python train.py --num_hidden_layers=13 --hidden_size=192 --n_experts=40 --experts_per_token=2 --d_expert=112 --d_shared_expert=0 --hidden_act="geglu" --moe_layers=[0, 1, 2, 3, 4, 5, 6, 7, 8, 9, 10, 11, 12] --router_score="sigmoid" --normalize_top_k=false --routed_scale=1.41 --balance_loss=0.000305 --balance_bias=true --router_cosine_scale=20.0 --router_bias=true --init_std_router=0.0117 --lr_router=0.00056 --vocab_size=8192 --norm="rmsnorm" --norm_eps=1e-06 --tie_word_embeddings=true --optimizer="adamw" --learning_rate=0.00276 --beta1=0.95 --beta2=0.98 --max_grad_norm=1.0 --batch_tokens=65536 --max_seq_len=512 --train_tokens=413600000 --max_steps=6312 --dataset="wikipedia_en"
Below are experts of layer 9 (counted from 0) of a mixture-of-experts language model. Rows are named router (the router's row for the expert), gate (a neuron's input weights, with its number), up (a neuron's input weights, with its number) and show model dimensions 0-191. Each number is 128 + 24 x the weight over its row's rms, rounded and kept within 0 to 255. Numbers have three digits each.
After each expert's rows: a language model's description of what the expert responds to. This comes from a sample of Wikipedia text that the model never trained on.

# expert 15
router:105124189072148106105109130091166118172147149117088153152092120104101089126124117153114144119145092144140178124080126103115126102127153161133141105129152113128127140135133117138144164148165164093135151133157143118110112123145122108101123150128130091138150086128120141075145119090144128138118105137110124163113144168124145120138143121122107096116169157161089105138091127154147132138136104139160136141106164093140111106142112109124159093153122115135131124133125100169148121112190137126120159168117101142175103098158142116110130145148168188126116098175130148138133078159095116156
gate3:060113125131124087090110133183127089144127131137112124143125121098148147133172097165116160137118130145114111115148130091092118212136183124129137125129160145155101117118097120150093130131125142153156116141147163145140075116155124118119152147151119125126130141131128144123152121104153102129133133096183134149133144133151085150131138112110158129113084137144123111156114120142159102112142121144117138158097120108093167123102093163137105096099172148121158168119084074137117137068118152145111110130151117169168091135148091152114163121130094101139121132132102128117105149132114084135
up3:205133133132165150143111174076152142123133139113109145146131133149145125117129123080120129132151116106136157165124083134126095078135087132099151140092122119085133101157116128167138136128132107104100164134117100112106101099149112091126119130098141158165167126125100118132071098175113129187158121178127092130129135107070128141132105129126140151157109155114146172099129117121139142097124113166111106117126122092138162128128122128089110111156139094137094093100125152154122141137141117137151145115124105130106133159082138129139145146129184140131135139120161167116113068093140133124
gate4:113116158130156138169109134159118148141130189146114115124128091089121133143112097113131110162142121153114142088128118127141102150132119158114097135110137129163112144142113114077163104116120154067108100135115094079083126162174121113133138122140131121142157127158143146118156097131139126121144130160104123116138127195143118089133154163092129103152137131139168115168139118069176109135109155119112150164130135153151126152139105138097146134138103126143117136160119151126123126057074118135104139144139094165184122111114140149102085141124119104156085130121171107126124135126129073107
up4:134127155164166082185138129117149113121131084107167094113088113100161138152147117140090105140137167108136143131157118179104138154141146118202136141092107122132107135107104143096158091133116142081111116145142086104116115124152154152119138141125082118149135099180143142151146128103153137143129110096106100105146139124117164138086111124114174093128089146135149146097179146146134173149133132139147119104134114108130133120092125158128110115126188068143124123097137119151116116143128099117133145137117103091112137103143111113111154102149122139158158159156152112157108113117180124133
What it handles: Common adjectives such as high, main, long, short, great, and verb stems like det, repl, all-uding, often after to, is, or was.

# expert 2
router:139106139142109130119123121093165110127143125152117128144135159153109104118097152096137160139182158142123141115119112139122120093157139109108090117134156139148141099083091137158128156130126153116107086098166124139099184093146111134119122135168105141135155080153144130112107093123136162107178070122114135140102146160076129109124148120089103135105169122137122159150118141094126153150140129145159161148125178117117129131101129181109148161096148148100116156087162118151122119118135102109157191114152104152136143192102134170136138137114153124105114134147114152099176130121138107135
gate3:132172145113148165125113113085084112140185129120121134133151155118128125105118153127161156152153147119090116097157162150095091117142119133182117100127157128125158101160107119156151091116102144098155128088142151148184127155133129107155119135116148161162175117143117138127132123174115135142132135134135142115157126132107164148194123091138119088079122093143134124155151075172129120124146160161116130125078117081116117081091136132119130142159158154110106137107116133161115112127145093162149139127132113143160107167129106106145134137164145099117112122096155144155152122119089122102
up3:104173108123168137136154108119128093116191156131178126152141123166133161150104124084132097136132109115134147121143130114094107119113106108141138091156143145121136149169100105155130115098173112133128120139157206136157159097122117106157120157123095155121148121152118140121115174152103147165137138147115097139128111146133161178125116100141077112092121131134141137110158103094100118076135114101087113164099144158100109127181121119132088134132143151156134110147147116159140107135139133118155109066132115126122138140137142112113139126144131154155102157111162159132114186134108144083
gate4:113131151113112181104126139147138093111119111140126123133112167124096102092145122109169162115152166110135116107123149111125150121113147129147137125156116115133117139131159149134106159119110126128106084128142120146143094122132133168140139118135179136113163094128129127106090143139137126126058124129101103118138151142100134112120141135133139131099151134137123123119113118159152114082122118117141147137122131131139137161098083158155111119130164137122147160060160057136076149127140091139143162121102123168126144148185114138185136193113125134077133133160225164142122132125121134117
up4:131119167100121152082117159135185129125108101169127094128150157154110096105137102078162184133149155075118154095144127119144138119139118118105158151130103093131135143110133118119121135113100133124124129135102125137133104132152144169125131113174099142109120128129141147134116140114123127102073124139120117120123154139136100132166154152153167149110162146103103095094116134114103136122126168114153117105144119143123124129128067118117126142151127135122176151100143069131065144114128073149130145109103141129122116140165086156156157161089126143073158116150203117149115119106122161142
What it handles: Word starts and adjectives right after "the" or "of the" in titles and names, such as young, Great, Western, old, He(at).

# expert 38
router:133123139149137160104094105149184130134141163135119144131134155090132135110133118147121104119157105141117171165109158106091132147130149128125095131184133119116106128149105127146146165180114133071160136137164112111114125147137119120163150143117168090122126161154132125108093118110124113171172136146129119167116139148100140135139147154131141135112113115116144137180116152114156123153144135152209169157123156142136150130121122094111132064085145097145114114116136082139093132115203129160143130091141069136162120127138120076120135160138119139157107104156127139137151113127130101131
gate0:140143115110146140138148154130148127135157130157116112103086113130126101122118118107141135114108152140107187170179146155145143147176092111160108157146185125118124119102095109143121098161125146152132170151166151117117140114071111133144137118122199140121100100148147149154083123111116150107143134176149136111115119110063183147128159105148129141129162117137170130102153140116166102113142141139117118140128148142123172137098122154109166114133166140119111126145097081094122118159137087167134132135175135129155098189165132115143147149131120138106122139103130158113118115138129138092
up0:109152174080127126130181154100142145156144153114132077127115131094123079127129169126159161129088148129142136105148143124081115167137164145089091115130123159119132127142081147087127154105096128094093133153155142134101140128113052144128148123109137144150140140137152096114134100130155182094119106080145175110132101129114148107145137112146151115127140137140107126158115114114152151112162128110110118169123128105109107143175111147097142135100150133183090142114127086110115153140097134117120146165150142162170160138148118147120148124133103118110126122158119192126135132111114091128
gate1:119145119146106085119107132161147125118133116170101116139148085092149112108131132162147145117132179102120147131118127132129176113107139115142125132102132115130142106164121166113113150125142152084177051112156148103098120108171117126147140151105120109199133118145120150164104151148164129120097111111111160094113119140134139146144101110160144083153182128138174122171138130089114093139136150177172119122140152116113125100130129139127172125142139179131136124108108126137094115137185129098118161118141105090134112121130104147106122129136160098163143140101150121087161090164144136121
up1:134147135153152089091147102155120113134156118146172148169135123106120072115151098158110129120141167086150141112126103114140172153106150109113127116130129098140164106140136186104128153115146141113170118148136100074097135130172145114144139148129073098133147116135094115145103092128150160140102092092110138145140132162135137148156091112158195115168150169125161118157135135131100118142132158144146120142134136155103107122139126109106102087133128136161129119083116129144091107107156124083108129140111103122176107111122096129138144140127170127188141114132141153114140089117150115179
What it handles: LaTeX math symbols like \, {, }, $, _{ and first pieces of technical words in science prose, such as comp(artment), cl, prote.

# expert 39
router:097114129117133148125103148138150098124146141134121127158086132128137129133091147134131134124138137112187129176093139114119141073132131165134126089132118122085115074118143117120149185183105097098110085153165151107105107121150139142118127153105162121135103112124075133100112109092182110118114128126145129107109153134122172145113133152153115090144144104091122109128129140147147127143170090076111132125134223154102177109127094116110149127110130121135139127118149111098122137100131162125137124132121117125163122112126139150168074128129083142112163115114106132095156121159132089144
gate4:152124095135162107113123106102157135193130126111120157157122103109102135133126119073114132099144114086140144127131104120143157160113162105139101114115147091096103123111118122096160146145129130125082106161137138105164118108125153120099132142098130196104125113154093137103135138091112136135140121127178158179113093089106123103089118156150139144135079120128140108148134122146125161118104163109090112154136162153146122145131147106178149130106093142120175108155097099098103099072126123133146113085087095146111128133143126158094126084134118127155151085132107155154133123160152108123
up4:113147106140095123127152099155115170156142127112117134132106138164171116179144144118147160112157077187158083132160139112086136169134129132126082079123136140136149093109141125108103088136177132125135160107110090162145130167103144110113096090137141125140136172126151137088126110153076139117126091083140127113086137126133108143142111171088130095139126146138136148099134091131166144142119149116123119111077130130073118101126133092142115145123140119113153150130153087137103121125107129139150122158149147143124170096115156118126086112137151101156158098138124138141115070144106142128
gate5:155120106117117128159160137135158095125146060172119139061080098159140139104139155113132112127146122137130118157103134108143083112097131121127140106127138112092114103159126128138158157140139140138141138135159155111097135102116125164116136110115141118096126133112117155101130108120149160153154130133131116153145148163144137161128139194129174058115155140141141107096135135093149145093145093148148132117175130145104118101115115147138141094072129132183123123116120121119128156084137150068126092103087126158115092154119163161169146107118131124164149133160121122086148141161107132121
up5:170120172172091112165143140105118109106159127124128133135130100129167125137106150125155141119132161117104101135108145170139143136149110131077154109135129109136120106141109117153156144125112153109108119128154151112168149146157094158180120110127170116125111168122122111115092152137102112140106149139152134133134145124170121093131105087145159152187114119125124087118141159109134139162114188102133099085096094150101147098134132158151117103157169173088128103104128099121084160144140126167169131081135108131111150101127128115150042140135118127082126136151130121114120122104148129138
What it handles: Digits in sports contexts: match dates after debut phrases, scores, statistics table cells, player positions like FW, MF, DF.

# expert 10
router:133128116109102116141142118108141119123155152140141168158130130147174136127135124076141136111108124106151120184101136113095119109153119149128091155161142136129135114125068127136136131187133156073157152126156117118091082130164118120160163117130136117143135117127131141130129169096155120112144114106143105114124139161088169117151106136112095117113113108120164149121105140076135134094149143100121141136139137110117143148118090080185153149142165076145086143101212108085124099141169121129106144141171169178104132116146126118124122135105148143130158137168132123132138124151114094143
gate1:126110137118142145153160105117115128125135095127151109142115148153129162115152149098164117193160096108133152102174081112135113103139117190111107135155135125136138141129124143121148112124117123123132077147177122085143130126121082105127130132114111121108102138130099107138149143096107084152156082087185125146119127138127115148136081113118138133129126144103151119130170179113208141081130121129150136104090142122143099175148143120109117150098103133114151095169108136157146112138097171134148132133168133172116147120141116104076155165122095101166150113151149118112133124120122103129
up1:118123121140133149131103127125152131124129133125090153139183070127126139120128085169084149096157150160111100103171128157145157128118126132137121118084141136117120159182124153137119128114146117121146149157174156157124136159153179103104087098139122117155107128115131121128149099142130156109135187126093163143143173135126114111113131098166111127138129111151132126156070167144102134165112067162122122145115127124115156094151098126119134126133143144091105166127112151091169187065145140139132106096128125113144124140160088085137127090142156151131148135146149113107126165118113128148
gate2:133108124113099145116133087160110108156153089149144190087105108131111105142084107141147120132116102137097104125128148140195096144121103125151114106122144121148163077119114141115113119119118127106146113117113151118164096148165137214154162115148099108126134094148139102123134148127116112136125147115123139099171117127145109109142150147179113074117138110148147136160120137132117091098113122136138114163102136168133039134126133075112111099115149131099160125156121125120148130089121147140111101130169116090149143152149104164140127103169132112091131114123121123151123165110151114113
up2:134165141111114152106119126145134147162138102124130156098157080109149140094139102101131105139104149163123121143141139126132117111112103162115165120099121147162106122134115080157132155143186156108154134138122117098111102134135143197131149137184132130133128156088132156098119145188152117165138163120149110154120135152128110113126112131136139110162119114164176205109142141152124138128103112139159141144134141103137111178152148125107121168077146106113117156156175112142121127121169145085126100070151110096097110109149103086134126154109097119143119108100136104167121116116139128138
What it handles: Periods ending sentences in prose, often fused with word endings like ing., es., ation., plus colons before lists and paragraph breaks.

# expert 32
router:101126142152155142136124110102124132175118169115122134129098102148097117116152150115151135145125096153146127127147177139140134108136129140137153147130142125132110126133122164148129115113099131094095098128115122114118125107103107129138125174085124149125178121184078111100149158123116113186125152153129104178155147140140165123113120190134077090126170099149138135122072136150138107104125133130133126158132164114140173156117120084121158088140151073148104133164146074145142143113120133100130185182148119138145112124122135137131131167131155137157137163154159117153130110163156091104
gate3:080148141094148129133121136079132130136089160112063096144135111165156105092110163182130083106123156157156138081109126104163088145131114157112136138114136093142157140146098144120169167131103115126134141151120135148121084135124149127144136145159119148131155124180084176135078148155158098144125134112138142128129112145117152102177109162111119122150129116138119150147067161102161095107110129133120131164143098131099151136126099121110111111140107099156138116114095139149145089119157092160162130128117094141095172122138135123146134133129112133137100092162142098098123158137159109126
up3:172144086144121102124127145194124099102167105140162169119104117089151153144159087111107142150140077096101130147089136127126129128129157121114104120148147106145119104100145069102101151125141131156115118096142128129144103154138098120129137132119139139140148143060147115123146096132101150142188079166128089135121122153150097166112126114139146107126122141121157085127170101138132141151127131114120140121175154103145100082095165125138123170132106155119146118139153152111088122094125163161091121147126118156143103131154119127124137123110141185163127146127118149116115109136076168107
gate4:138142113161122122100115108159116159139124159140161092102113173101101117127093136150130153088130133136117137116139125104087132077149145144099165126145147131198133118178168127125109138131124119132150142102123128138186125099117122123144101108132140136118101089099158181121130120135091134113137107100125121139083153142133107124159077185069115127146113161140147160148148163125105101113122105135140140090087143132132110131104134155109125201109179140150144094111128166118122144128130093110089166117146134117089144112124087146164110136131112128159122121119147163125101123091160141113
up4:112110123078144121154112167109162109114141120138131200159112129118151145123135123085093074165122163139101135143120128139181087160144141135143079084148140125105105120095083129094162130146134100119139085167148118143085144129162154137123153106121147132148151172123123118115088145120114144140114130114164153100170138087117129154123151114155108133123144117109135126142141111121119149128121142162139122141161120111133134149142095117140136099108091128101104166098121143108126164105112175145136124095147101141187079130137173132103093139113176147107144158141112097097163118123132116169
What it handles: Auxiliaries and linking verbs after a subject in narrative prose, such as was, were, had been, are, would, became.